Weights of a small mixture-of-experts language model, trained from scratch on English Wikipedia.
Size: 11 layers, vocabulary 47622, 51.1M parameters.
Experts: 64 experts in each of 11 layers, 32 GeGLU neurons an expert.
Training: a variant of SOAP for the experts, 391M tokens, 5971 steps.
Below are experts of layer 4 (counted from 0) of a mixture-of-experts language model. Rows are named router (the router's row for the expert), gate (a neuron's input weights, with its number), up (a neuron's input weights, with its number), down (a neuron's output weights, with its number) and show model dimensions 128-255. Each number is 128 + 24 x the weight over its row's rms, rounded and kept within 0 to 255. Numbers have three digits each.
After each expert's rows: "mostly gets" lists some tokens that are sent to it at least half of the time. This comes from a sample of Wikipedia text that the model never trained on.

# expert 8
router:122122066075125132157128141147138127131155074131121116082132132162121141132179114074136141150143134129151141099161147102110156108108145126134132115133182161121095126125140151142124120156121157117122114116128119151101148138137142149171122145153109125135145176126097141154158132126123057112116159154146133125170119137159131134108107141133127092154142148109144116127160130089177115120144
gate0:194142112076107095133151075145141112117173162102159135092137099122074099140132160131126140132157155144164132135133117154144117144112153127125123107164099164138123172156122148138175179113122135126139156164116140124119124082146099116130140152141098120115132151165088143146165132097094115150153122125113135138112134134110112130123155092140175145076144136161106115097158094112082082117161
up0:104098159190144128152108197125107145119119107126105134156140127166172102110134138104142052151123119136102164120050137149159146112132091121146129156098147100121138141131101137156129075136148126097147131111082126127165155142097178133117117109146125144108154128101121075146123113173140106106101153140120131108104149107110142092170131172134117122147139088127149139125087164127152140157141
down0:075126138128122126121095157120136076150157148133159179139122093113122139091148123142113143100115122116128113144143153102115158157144134136118153163136113110140131127109135179086137119146149075157118126147157126096094129119162127081107146125113107113134127117159113121132109116168141116137148130113106159117116127176138131152115148128147136137112110144065161117146165108144139150127146
gate1:120090136179129103157117127119107092128156130148132132153167109177159136122168149113097141140112117142126114103136119138135157146120180104128104098149111126134114114189096155121117103145156134149160144091090127151159137125098137142103117118124115179185131158119141147108116116088155124154128157142128156087141166119149157144162122154151180108094130090124097116129120116162155145138120
up1:152069127151125130143096145119114118088146121172141115112142129158140150138155109110143127112119153085116113084136155112137157098164131111118135077138161101144098171116119160088136084122164136137139127174136125135160143135145103115180116132124133181150123149111112135121072124136150086130140157079124118130150105095171124111133146120141137111149154110121102111146143132155160141130090
down1:157138173157139099093198163137112101106119078161156092160082132138132142133109147131166126090141092108131105127150104125139110120119116151141124127110131134106142152120148085120100138118161109116123106149126089108111159122099094142150146133098158148181115133149141087116066114156129183109143118094130119121148132111143082091133112109140124136102124111139123114159143149121149125127087
mostly gets: "0", " second", " third", " million", "5", " UTC"

# expert 25
router:164158111118113107135123155111123107143153096145125096122114129166130119119144119083129106168087108122151134126125147120115121132133154160105121151133136076103134157138148148155104112111164159105152125103093120155091172127150142126123086109178124141097121122123115107139146147140096103128139148149144099152169098164173148154075092151107168117155128119112168126063131150137141123123143
gate0:143096153112124149146100119173090097120144120160140120109112171204111154103130145098120147090101113133106080116204161119122139118114157103133099126093094169105139105158109120142164147143102150094086137141125122152101144166138152123177064146130136152094126133152119145127142080151117155104110150132116138103163153135186145107122086120155146116118139134153191128161143156115149107115111
up0:129156151150105105122130174099136121146154138107085129077115117072102087184099128132099077144099147126142116156116106153117108118162117140086122098174106135115114142119170131165107148130159095140157177113135127114148091159101148113102124106106109132155144092122142143115150177126136128103160147107114117136108084106107166143134185103128120123148117140138104112172132096122140135116139
down0:107147112135126134175107144138091115099143134160085139121100153137122139121127116092102113114095131089106104100131108143118104168087105058115090130130103132100132161128107158152085113146148148110152166102152128123147155127133137116131103146178104114143151155136152149151142132172103184118117137111125075155133079104097163101201128134142164112126152168132143116133083099105169117149114
gate1:116143135119156147107163141164134126114175130133095116083160138168120169106093144126127128124124135114167146114121171141088137103096141120142105132121131108112144146139176130133120124118111135079149118108093113157135155127111133178135107148138172122139130103153097155158152142108080152117127122138141106117169115155164133112141085132088074126133110104084158123130093164123150167111136
up1:125160118123106152117146109103117134119123124148164108127148111142106161162125111106124100156177102143153156161109104132077122126125161112197160129100155145139141170096154096134142117151122116158126125106128154102106174117162113165147151118110091113102133172119135122095147102147123127181119098153124151130103149141095094125147128149148175126108160114126094196136105102126140134098118
down1:093113124103083159131131110110131116128091121128124080116135138120117105163122174107159150146126141132135140139120126137086124109124154130147129144123163158098156127178151082180141101150121132161113144125119145098115133124112130124086110156106111141155167145088114146144118111126093146134155075138134121113125147140125103124146190108107112166171141154153142164156135090096103129141169
mostly gets: "ation", "ated", "able", "ena", " way", " rights"

# expert 31
router:145132075092087105127131132133197126167155084150101054114142117181111163104145156117155114141122098124169129139123122126109104136116172128128122123139124146097128163134148149149116109104125151109116137119131128139119127140166132141094120119122130154133172133166150119129167124101114119131129132165137109155161059168147132145107126148151131106118152105144172165133170133111140147136129
gate1:130119142116114107123117168121146134128111173101131093084111095099140105126152151141157139178087076149094110129143113137123129101155175138081086098153110115154109123115145126105135151134102150157155133126148147109129174160105122166127157087119165139135194111110152102096114143163148121119099160130090162137131140124130114166115126138130109093144126145105099096122164135145160177182106
up1:125151111142117150081089140107132119114123117138103159123109146113095136140164105149123146128114101086131136124148068108076145195137108166134170133138178144143165115083145141119134104129163118110118089110111129142098123120117131135127100154112100128110133132115109122092086154120139152143147126163123126120093136138168124166111159172141127122132123117145128127105133140115138128120124
down1:127102143113133123138123142142118115136120131086169078135118124091166082121082138118116175089097162089136139136120122138139105124115142160083139103128171141160146117142109146145138189166130115126125147118107139144167172102135139158142150177167121123147172111149123139132153154104105126147110099077140168131178165087137140175107141144134149145127100153147141090150149147152133130122144
gate2:159148131119117116132103114134155126170134131148112117110104144124116135127104117127090085144096120180170125135162125081125159108152092119137136094135088132154141104114114113119162170073129088145134153145135117144148156130085128139131088174126122155061119137135086108115139163122125165112144100104133126142135149106135108122112107132114122105118093135121164167090122156119120156115107
up2:112110126115127125130092088098152117146137121170081126120120147111120138150121186134133109127139142157149091117169111108118114135108142095170150096144119116150147092127097131156140159099121095121086100119110145096157137108121165137137078178114144123109106108116121110144158092181108130116128112085094132136174163081089079141112128139137115111121140133126162156124138093122116152141097
down2:123119107148118107125101117165134156129125083166202102148089141122125126137159097112153099141119138135135123119159135108073110142128121180160107149126115126147152119107103131128092130071145120098127112128153150093103117121155103118132116109132108128118114186164141185135122132122101171122126124169126086163161147137108134165135122056095110147115141148129105118160120155123115103135122
mostly gets: "\n", " ==", " ===", "\".", ".\"", "P"

# expert 57
router:120126110117109113153110143164151105111147094142076086111108119161128151136156119107156078113110150156148124116119147093108082151124145153080118146158135127128131117166160161182118107160126149108140107099111168161143154136165160174118109099170114105146117132140140132132163135149108110155123133107171130130153087122146143128103120114121155107147148117120153119120153114140169111105129
gate1:144142098118087111131116146106125119107129162139098149154085127088162103125149142127141142145096166107125111133131130133130084131152131141076151159148128147115158127117145107119098121093096135109140125129142154072131179139142149108149163132155115107100139116097155144138129182152149121128097122133138134121165099141125118140101144155127165151146118088162134125138103135114115154118123
up1:138136122080105097124082104127122146069113180097122110171100173063131145124147147136136146095138137140143118114144142122114111135130159114100128106140117146113112167144141134155103116078151119113188135150143135153124153119098124122078138130130120125100112152102148148138142173217184126144123117138102160117149108126112122099120119126101196131136093145151162165146100107127091129104102
down1:129125140093139106112144146126125171089153098085105117107111182146116127135113077146147112157147117148155119154086092155121143113143119129110137166126123150152139132156146140105116128135129149139107168132115152109152094122137123150107098126143156099154127108122081143162132104110138187176109150160152140091145118119094139078174115150089092119101132154152132124160131162158093131129130
gate2:127130099151141144120087140109161147144081125093136133118140126118108132090155110124139122143142122094114168133134135162124112165107113077097105120119106141140116131143100141129122114114097151166148114160108060176073115098136100110121118163127133163152094154117127137138146160092136141158136097146124154111150098110081157125118107085139139140118117143139147135117138122062141129104135
up2:154105154137104115120115126106100135112141153102124136125113126088096089145180145180137127114176115096122126089150158086115143132154119117107121107111114143119134131114111100147144141091124149124143117136074103154132108095133110130121093116112136157129106161115174130120116191172139148114115154135132151108142116120058111112099095129178106136090081159143108116134094138085127144103137
down2:150136141148100137173162162169095097125137122131132108142132159120123138129103134142118177056142106108154158178137124112138158133116177180166151143082117149167119088100148080157169121121122106114152130107090121101152155138064159132117129124143139145122166129113176110118126136152145078122136162100133139136123130129141132082098149129082093111123105101125107165146126138166110124168147
mostly gets: " to", " during", " when", " into", " up", " against"

# expert 21
router:135117113101096098113129156113160107145149097147125112110139147162096106155131087081139100124118147127154113110152142086136110082114137147072113089142152118093130186145166148184105113129109124107138126138139134128142148162133152123152143097182107140107125107143118122134164135114062125113121143149115143137134107125165152130108100141113145105135152151132164104106123156115171135155143
gate0:135134104130138145085103134113104147107107069168125134137170125131142100129110122123129133121133119139137139149117113161180130109130101140105148106127114082203123110113126137092127131111120123121114126150154158137141125131129095112110143148135117206104105178152101139124114145145110134125106166164121148126094163135179128171129110143157130169102087164106116121113092131103125115160113
up0:107132134114182127138103148140093124119146149112125121148147126137144164099111181092138131136106113057138127126137115170124172070103157152121140114120075171055125174139141184141186126115127119153144152137092106090117112120124144144103072152100110147115134141094152134113127108110161165109080103150152107124135102178116150105095144128104137134132126114143156157094140136125143108150163
down0:100136083126161144136124136104169182123155201139145150084142153104163136102111099121127134159167146139122146108186124141111150118133142145167092150114105136136146130121150061157145113140125162116129112138149150087135127158129137145133174136167117086146119133154113116143104117096147127143128117113119157135121124115154124115141114139112080100191108107144183147132147179154137084130096
gate1:168126141117099101110112151123130106120135083137122123139120084125138080110114098111133118140138105151111086142100099134120141169179081120140140095147118154131138128124098135108133123154123083105108104116090140100106144146123093105116167111136170131059085079125102157172138101153119081136149106124125138081116140151136112135100073167110094162104134133101114122121151119150099189136105
up1:115142102165141133117168167128112132095097162112150101135149152096148145114127140112159128133154066138092118147118101123117145186136148168126119152139137088182100112157121117090088088099156139105107098145137142134134162107143128151126071092116132086164146149129126106119106144133099129132126139122086130158112130128139133150176158142110135138134125140131079158155121131173088126125098
down1:105109114117081117120098142182146105122093160100104169135115163121130126137083144080107149109139161116141127107165133097106103165086153140141130138139133162134109111108103101150123117124156114118149110112084122124116186130113154114139134154057128113135134113076117123140133164124107167125098123154131103130132121120134117156128119121131107151148131150143136156160132101160108111139099
mostly gets: " was", " by", " from", " had", " were", " with"

# expert 59
router:149161089069102132132115153096129123180135090172125106110123150120133086134136094105145134156114128109143153115153147128146117118124139100142125122130138099116123117133145152143111153145120120150135113091110157107084092176111168186134116097167118130094128148088141130181167116112102085118131179126106060060154099167153139152155130121121135115161131114131118111125125135117113148148190
gate0:080149133120097134114134105110101108183168129116146135101157099145110140169163103143160087116145087125100136109127116095101124097094131080114110140133138139159116142139121154102131136130154139133183068121108134135127127173119094134173115139086107131140157115139149175149114122158131141122115115164170090135138128130161130122122141107123109095089127102141088138122108107128145117120091
up0:174123129175123144124158137136161182100089126144146116140130158114109122116135163091110151135119162126172115146115147149114160136131127138168144105131135125114136134096139098127110122116091114127095178155091118108115158104125145145090170124148129144124118125094095099123105159087133102103141159149075140130130136124085140113150077144124184119180131124119150093110159110122126140189179
down0:126158141101126131123103123134128130121126075056107173127102156118133107145130131127161077147132103104156099101141114103090118144130123136096145133137134133102143161098131115133119116151125115126099120129075112120133160113088102142086146141133116121106155093169122069128139134139133126132116150137139132144121110126143144126139151145163147126174136093112129090112147168095139112126086
gate1:117160143155134110107125103143136127128139096109151102116128080142167118136152148135170139161105113119102137135118072120129132125102142116153121094148135149122122153143120124143152134146143110136106149101163157179141142171102143143159128105141152087110155118128118138132117134097114141102176167119119116119092085141136086121081103137101131082116120140172151145122128129083119154146123
up1:152136118088130105087145096124115148156138162147114116145127145101145113090148074107087119121129123159150122127128146166117133136169124109132114128147080111099133140112106137110152148085133138172173102128088139111087125086145101107151163125145124176149128142138143082143107113099154096104119092137131130112147138124107120136143153161185113176146160113085126101158105097145137128145123
down1:143072072139108127098179118137139108124106121080123138110149135155071075129136115122161151106134123161116114134124134141112158156134141163104120148181138107105084147140125141170111128155128153104112115160125154125162114105162123132162123111187100132145160151123177134130177100092104100110161143116119124120139135144121131154126117115148172143053109135123121163132126175142161108135114
mostly gets: "'", "′", "ers", " people", "+", " women"

# expert 20
router:151150114130126114108090134116151200118151096126106118101091153141146129120167068107170111157147100167146097116151144120100108096102108145118082126133142132123080125152134157135089112136122176130094121108113149163145129125148120141141119117140118169124137166156128126173172124117112095123097147135123105106137101164163141156136107133135160102125153110110138120136177144129165143095129
gate0:161112115123155128122108123103118191143143073141142111139102130089108129126154129151083130097101112129089124101136124124154140153179119157137106104152114125136103157102105130122120096123163104115103111121089158164139150120121133160175141153141139129153138094120171116113154135158158133174090160153129110147138151107122098120075139154135119124180155142118160132145131116133098093131125
up0:113150145132176123153138177090138093145177125079109161170153127131127107122125136153144104115092129116095099107144132115106131131152142116103170111137142104105153113121083123153142135147170095133111083149148159142130110145103112114124076138145149060115108124161116122116099175142146130088093155118148131072164142134155151081127140133157135139115123102152102105142138146113126172120113
down0:147163096126098130118108118125116149135134161116149116097134152141125097104109134091082109112191142159110121137127125130100100140103144112107155139157117136149098168142122106123157115111082118114120175113168110125171143144141107134078157122111124116177137142137090135131122117074119154140116094109124118137127096089130169140166140112118167114084142137115164167137129121098167107127130
gate1:132150160107124126122132131139132107088126127154139143128122109199123132148145101103175094149166094126142096101149138138140146151156152123111126064125117115116138135106122102122165154073143114127143096106121117133107103099138100167114099141108098144157133112158091105128142121117157133098119141135114110124154171118102127155118125149138135131163119069158118128117111145117142086097136
up1:119152165117143085134144125136101108094130139150144127125111140186123157148154087152161102134168085125119114110149067141158140129143133163112125058124147122110160163125144139118171161086152142140145096127139127141098115095147110157096110170120124119156122108149106139151114123130130114081145143123114099137130168121097132146101138164121164132138124075133113137120138136098105096120134
down1:104111119156171151124138153171115117168110185119143124128108118127136125126127133156122192142103104111148148121085101112139123076129120133135159109105101112127143100110143131105122138100122113158168131131172163111139134174134138125123151127105154126147125145110124175100125125115154130132166136048157088139112135094185121105135114117120063108108115111162135143127145103152116140112117
mostly gets: " York", " John", " Germany", " London", " University", " James"

# expert 34
router:156152104134109119101102152126140096143186107151098108128099130146158120140171102111152105163126093129137132110169122094117115117088145162095111151163135126123136147155138159150101097137156163120148117117085164149123116129133150124153135109130097142137108102151149130144137163150126100110121151132126074123144118168142159169092120146086130083124153119139156128105118145107160153124142
gate1:118152089116131143086126128149157115120189132137092156150125110194113134137144125174147122091167116147154114148129162113081121132066082143163122132122158172165118140161130106144132107144140115093122151097109151095119126135174140105106138093142100115148136104139117121131129126156160157106125123143146111107140090121121118140093124111143150067079123149129098117088137109158159116135167
up1:107129121110124151078116113146135136102188149149104152139123099165118135158164127172127138071165106148146118160139184119102127140101105151154117131138154155178109155144120127135149106116137107091117157094104149104108128114146176102118135116148096124151108126161140112122104130134136164121148116118126115154149095106090116145087142110153141095071089134115107092089161112160159120129144
down1:128097155153117098154116133124121097124097164109133120142118127031116094167139117164108125149169152118170139134121169177155152152175169135116125139087095094110108119116111106079119102115137094113149126110120144106144118142110117175144138138144163120100127138133113121094126133130151156132116142112154109097107139176093144102159098117094159165134111100141135128150168131105114124129103
gate2:136145138156127112104117138090146089142097145130127149102141092128124161120122107068117127143146117120125108099111123145146151152135132155149117136070141143126104127129131110141113105137109149178136153143107107131122100139120122190122163063105136118112120142148116149125129068134148132180137138120160113101106110131099115153145105116137111089110117103123139151139102112122081144108107
up2:147117090110140173146098129163134114086163120126132102138098137132117124109125161188140139109090124157112114133134113125133101107096138134102129135181135095122157125116152165133148167151171122095115119111123151124148134122142107078126117147138129125123156112107135089121149186125098122075120121147078145140154134085155152146087154115126152154154166107140119098118167107160173115154111
down2:127129167159125153098117158139084145155129150123094172117144107128124135104086176120127102176119088142138104069116161096146137110144135113096160159106133147148121191164134174122101113128118128152151128105091094164109112121142174122138115165134059136110142114136120144114145124145188124136112127113123121100116114159132106108135097168171112123092100117122179152122114121112128158117105
mostly gets: " County", " JPL", " North", " California", " Japan", " Boston"

# expert 24
router:174160091123129104159109154122151144145209078165062109090119186130142098112155124092153104139096159106141137094140079099119090124070151151126122133147124167111127141093124161141109090129143145116150142122094129145099109111126144098148123148116125153129142124124138142128129127132092131093129148132144118130158076123138132153140134102150133071162126113132156127136163111145112123144139
gate0:141122105144118106087134120127109130123137128094124111158161124086107133139100115106114113095111109122126119127117125139069153092138127133149169136144090113149143084132087130148136125170115127096131112166106151144119182144103133101110097156146133095137089108114131156170104125137166107095137159078101140126075111113147150143113107120117118095101157122122186130145127093134118121121145
up0:133098124104090130121115099089128130153176107120121126151110119063094081134094123121130140090182113084135125137139146131116154131148127145168197120111118132122111145142113159076113101135119156137121120121156118170104120108082094096160112087110099138109138141115165114124173158100133133138096137101147123146118120128117150121104172118130094121113168115116173124120119128081129141125114
down0:106165149110149100088151092142126127082126156156100150143151086128165075087158113159087161130144088124136100079194136128136175110078121118131174158113132101106124122129121159156136113123107157088129087164109119136149154143139095134137151152177129103152113109136141128140135118136133124144147121103127130138124117098132106086172094128128134113146121110125133087155111095100172114165146
gate1:126130179134111114148116110079131140141100110200101142167138120132120137090133101165117071096152115133136112110149132102151111106141132122142170145156116105123125159112118095146123127127112132145132160129092161134161153101151091078116142176138088099157130151136114134139142128140113122121150147130094126124106122102139111159117170110138168092119094126125139112118117104163127081127121
up1:129153150152165095126142135141119140118168069120092106131154131161129185144129139169123128113101124097112141152100120095097108093129145179159125133109161151114097105128148146131094139104131105123173168137155144154156142144143120158172152095123148144163133091165089112141155161134123130139166103114107155111125117102095118116126144104155143109144121114085087116103166104119146155124098
down1:131139143156099160122167130141151139112137170116111116208156140102118136137148131159135161144103148122149145135145121145129144115130163075122099127141120125111151150132178108172167123113099113138133130114107129136094110145146110140128104195097129105144136110071109136191134083126158091104064114173126140113123132108099094094073160134119144116088118077149146127121113130122115134134174
mostly gets: " species", " population", " mm", " sub", " Species", " cell"

# expert 26
router:136136084091136099129105121140145126105155080126082110076123129148121134159160111108135104132114106149126104122125128104123079135112141136097125160161145123120126141175161152156121148145116153102122133107113135147144128127138149153156133113161134112109103124154124122167175125112108133133109189147166132136136073137160169116090090118114133112124160125116149109115144116128131122111132
gate1:089098108122096133095123140117132146144129146134163121133118124096132146149064113097147152116128109139096122091122165091120122094162127114097137159110138075133134110159111099135117088134121144130134085122135107115135132133138115128105173157142113105113114161134138122117128106096172151148101102116147137086158114088152151115151109116136167123119147102126152114152117123087130131094123
up1:170137107096127138133168144124100114097138123101121133095124160130173097130162111122119163138140119149115131083119148149091117103189154101139098113126126133161178108133112114171165131163106139156093119102122118128127115174098120136110126118158110119100115156133114139118115090136162085110101112109155125116116102117116108083137097101143129110126121108119148166120112154126124129148139
down1:146145141148121133135132145125117166129117137123080182141106153141110111125106107114134157138165144117166120122151140129121095118137146111159116112124101143115147140148098131134145132102145085117127127096121124140142129121082134121165179149116087099144175110164190105121102114141192102104114162131121125147125119125083132146155142095117130121142138148154154149141140114114131117145117
gate2:172127127122141123140134153138150154102112096166123075105152106118127148136134102154166129155131078180118146157127109123153134149135147083115133147097106137117118135149104146125118120105114140129138130116161104152148151137157066153136130140109139132076127109161131131124115072126137115108155143166137153155103113103172130188159104096111148143109121119124129111130155104126146122121140
up2:097170148166067121121116098144118109128197143109136161121093143115141151105112145110118125149156161095100097093160137131109089117138140160112089141109138103157114149109147122125158120133120164138136165095125153125122115149154142144137138146119143136128107127120148152187109160155131132102091135115119121156171130159128110111118102161149121137177115111151174135128119120120107081124123
down2:084134158165108114131149145146152139114133159084125120166131135104132127115141116135118107048116124088139114154154071135151139178143123124114148124147077132146084085121146093112090113186126108127103121108119132100141145109119141152149101143164156134128152155108104176118154094110158133134130144112152109125091120097105170157090126135127176113124145110164139140157094126148136141119112
mostly gets: " of", " in", " on", " that", " at", " which"

# expert 62
router:127137111117113124153156120150127133141156113141136124102142135107130140157107145124160125171097128123139126098147127139093123112096130137073115133124136086089114118131158153172119091147154123126123128147132142150091142142178127132120083097167113119127149087141094146130163126139140100105129143132132126111146114147154148161133092143101131097140157117123182145119152179128149144173148
gate0:111144128132105135124172129149100114125114129118155122161177093125153100069168100151120156133148144134137154119151099180125146085064133113143076145118184148133143136125159189141157131156118080131106130101117119163161156119056116103157102148167139136168141100167112126150134136088106134116126136159108120106120122149125137098102087130142135073125173119103110137139127117170115108158141
up0:115135126149086128132172124135115154083096130096119144163145126122129112090164109110124152142138110090147113116138092168128136130139154096166091136121136171141122127134084139076178143137201037149102110118119108148118131157105120134113105096160101117182139127136094127158115099093097145125136121119155108120097164099138136103117137131155110127111165105138089138142120110135120122148151
down0:123137113140123127100064124120128107153119143108125118141159164128119144115124141163134161117156114100183173137148126121130107151139111109131088155131084111088142133124132080121102112146109124132137120107155119121129104160177090113074152112096164123104141106129155142120114046151170114140151136110139120150115125127117118088124139108135092071123133150120130120129136092128118131107123
gate1:168141133184112150096173129128120112098169147155162140135135147122154136142119142152101111187123130117104151080126128085131099145131140121126111109126113101155143144136128090141098132127116133155178141169186139146109114131148126170119098100142142148101114107104141154098170163100153156105155122146133122128116067164105115101138113136163123112146135128152124122117115154121146109144118
up1:131169143173129150089147124132130141110121132125130104168121158142114109153123130126146137152093137111122133113123129124120116117096149121114111103109134104131127065114141091178085110128113126150147128128182141134153141107180113136152064152148130121115099118132138153100149161086205131102120121115140104127080067123161134137140088165148104119114130111128131131151123153101145124144115
down1:066145093123136141149143144139111131144078139093085159176160117141092164164124142143134106121115139146126140096101108125098134131091147121105147124128112126106153175135068155115163142176104110145126144127096136148071115124148123170155122144108113116135100094153099100141095104160173113127147102112155131156113152105119106111125134142116125147090115100138157138138149145108120073137097
mostly gets: "See", " —", " Apps", " You", " Best", " un"

# expert 33
router:149143079139103110124150151133152137154162095194099084151134151136142080094173117082103107185124137126164099103151089119101123144123139106106128122130164162084122166144144152128144131145150111127104094067145148135100133176162147166137077108150103108149153119115126080134143160134134116157165133110162131108158099152140122178148128134148096108166132137118145130107159158134120102138185
gate1:171157102147111137117162139133135079136133085123138119146155157147102077145157136162102114125168141113091125150132126156148109160114110125105134107142068137118172158188099110150157144122143099155102178145131094121168144144157131166169124176117127078111142142139108128113118140126119090117129150146116146135141109153098120101126174127133120126150124139118148053113146154189143129154114
up1:138138088168126107087156103108109144139141093149074109134147130097141141152135138101153133109136119164127108150115069131081135157130125131114130112124049174165142124112126109135147107181093097088124079142149170141138094166148126116087119112114103095159101124147106107102120155137113145136118151141156139158114169138139108124104160177092148108141126174172150156113181132138108160097101
down1:147133140130078114162130105110106126123168121101117192142146123141133127111088120144113176087155112119087162129152143133116106131109114124143154133121112118119144159209117141117128105111140129120127148134158114140107168102136076132135140126120138143125159106120134111108097121121092077095121085088125096097166110086156113129126129137143140127115115176134158162134129121144096125133127
gate2:135146102105118158159109119113132123134146162141087159154154128116162101117105140101130152124173153173113118112151133103155099171118147122084142139121153073078118144160155111144118133090100152138125116122147117113093148161161126125117113109110117091114140135087151149153160162133112130139114142135134137151135111095155172128145149107161128165094128091166164131122134139141103122142137
up2:144122115140104167130160122135114104140125170142100148099134121128177121106141135107138141135131109135104125121118081083155143167082123113134124114154121130075118111138116138158166148144152168138096134153114142096153137139140147142088140110094133073124177124134165136112138154129114135114132129122144114136127116101148163078147139089186132130114090111131168156137129136153112095116163
down2:125095132142143154148200091139099165107127067132159090162126165120132144123144131108157073171118101112167113141133143117143101100134127138166114111136113177150108128140152117081160118116142091133132147146072128125115080126062135147113122151174146127106141130160120123136108127098114148127118124133151135106147176134063117111147126118120130160119125114116109120130134088140147113108160
mostly gets: "|---|---|---|", "|---|---|---|---|", "ob", "our", "und", "qu"

# expert 51
router:142132105096102121098097130144157114156192089160111093107093129131131146151154084121162077206142134108132134110174133099104085118079143153101111133130157150139130126116123161151121122118099160112130125112087156147140119135135121131145159113150064150118141138138128163169143149133104074114140163115124071126148095146123139155129107129139126095134157144135143161112136164097143140128149
gate1:135164112139159138121118152135124143075089153149141172138125143124121115131147101108116114153160145130188133098154155142113153160117114110100129119093100119091143105147086115141162117149119073140129107105152163134085153125133117071134091115127147113117125117103167108099118140076112086134138112120097136157135114155114130141137134151151115151083136137150086152087166145162122116140137
up1:131165108087147139122139137122071118116166126097116180145093164160112111148151119179140126086128143118115143112144105106128124108143123158108121141123107121123109069106177131134189159147095098145143116122129155112096148178123170152131105123139133113153129092147144127137101127154147155141113132120108132123120118144142145128105137154127156095082150126143120118121123147125111156159116
down1:119140132147122116133101159144096133125132174118145114121128125127113129097087154121127122116125125144103127135106106154137085154132138108120109138169098137130142156131104149139107142105111138133156133128155097162102113137145088169166120141135144108137134158118112139129086125136123166098134116134152113103114150081129167057123125110108082139041074135165129141176083126126105119126122
gate2:113104153080150087139111106132109145137142110059117140151122159109145121159134073086104128122146154192116124108092158145124140103123142124124140128136183127116085186107128165124135170121066199186181147127111162123140113104121158171124146159135097169106106143120161133137086077136087137134110129099149112115127090151058148074126099118109144144116149132161152125123146120111113141132135
up2:136117133144136102171112118145140173099161117123112130181155146153160104123117126140114108137168141145111158109102162128122135157040127125099125176142150163126131190092145173141136171141085166138191141121115123149130088109090146128153101162109095196111142126111119160137110096126123080118139137105151130127171139135108161079125145118134158134111149107136143121115136120134152094120157
down2:147133122150108139130133137105147137137080144133136175127156127114126149088134118065169116071128113105101103145145089117170128143140119161133120095140151134130080156127137092100139131126116101135097131132134117121112126155186168109197156137150142123143145151098099169156155125126159170139166136146117153127111123110133146130114162159124150134162125118101119094121109079158135120115122
mostly gets: " M", " K", " N", " P", " G", " R"

# expert 28
router:157140094094095113137120132115141093176159072141100106112123128161142163109175104088139093103132158127136146128127122098112098150078154113092107151150144147126128140165128184155137101152122160102160112082113165152112129146146115129118109129113091150134171142138119111146130141186121092108120151127128113116166097155132187149149127114125109097153141106139147130095137150114172149126151
gate1:155171151148162127094117117146089105107139116160132139130115107158137129110131107168148105101158130127192162117146142146122111160107144078137096128116140130147111132146144193116149095111126141106131141133137112131159150089143132158124136113148134164108143118132161126169149092146149108105148143103131146105132154157119136144115137200107136144130131113152091108095096108126132129110103
up1:119104098094082123136136147103142133148144146083140135149103136107107160120127153066101140159109139135079118119094144105133125103134115143099177133107129108099123135088110092154105148114143106147157113141129103135098098179119114101118148157105128083134118181123105133122115146127103156146109123165118111148139114100143140102119103076135105104108121153122143158149172139181113109163178
down1:136121113116116143137125102153119121144132074095086121134134110200128150113128120123125147160121087158163121124153093130115121086151150132125140133138162145114112160160139137169124123133158139145087175146148127160126133051127106185108100117123148125081159123145153109111102112144118117159123173102119157123127121118149142125137136149118132116125169148114129098118153143128162117147104
gate2:127125140171130116133125162106159126156151105102143126114087132104140104140118104088123126116065150163149116084084147098085148121119174120130136104116079146123086107163122114083126129145096140123136119125118140129130120114113147122126125078123131076122157117155098132150114134173177128124169114114141157105137115164124150141168107137134149153133137144173113118131144132121136136144139
up2:149125105096156129118130122142120129113115140167113147137159111146124135132142112140135127141189109114100125155147112163157119121129091145112148127133157137117149161110140168154127145120178137156128157131123119130134133133135110125108117167140134196107076130141160158102135140091102127139108163161125099138166115096144110135098126123140120104103131092087161129134098138114121098119126
down2:102097148093113117140142150153132156123159114134140131105147154110123110116108143148116103118115136123134138124110134144136063137132150129112118127131106106165119130136177131142120105102141139150142148112093129095114084146097148152156138096117135159156153139146100181202112193105089143092119138150130110149112135125148070162136121115147157116150131145124105116123133137144124119127106
mostly gets: "   ", " However", " BE", "====", " During", "See"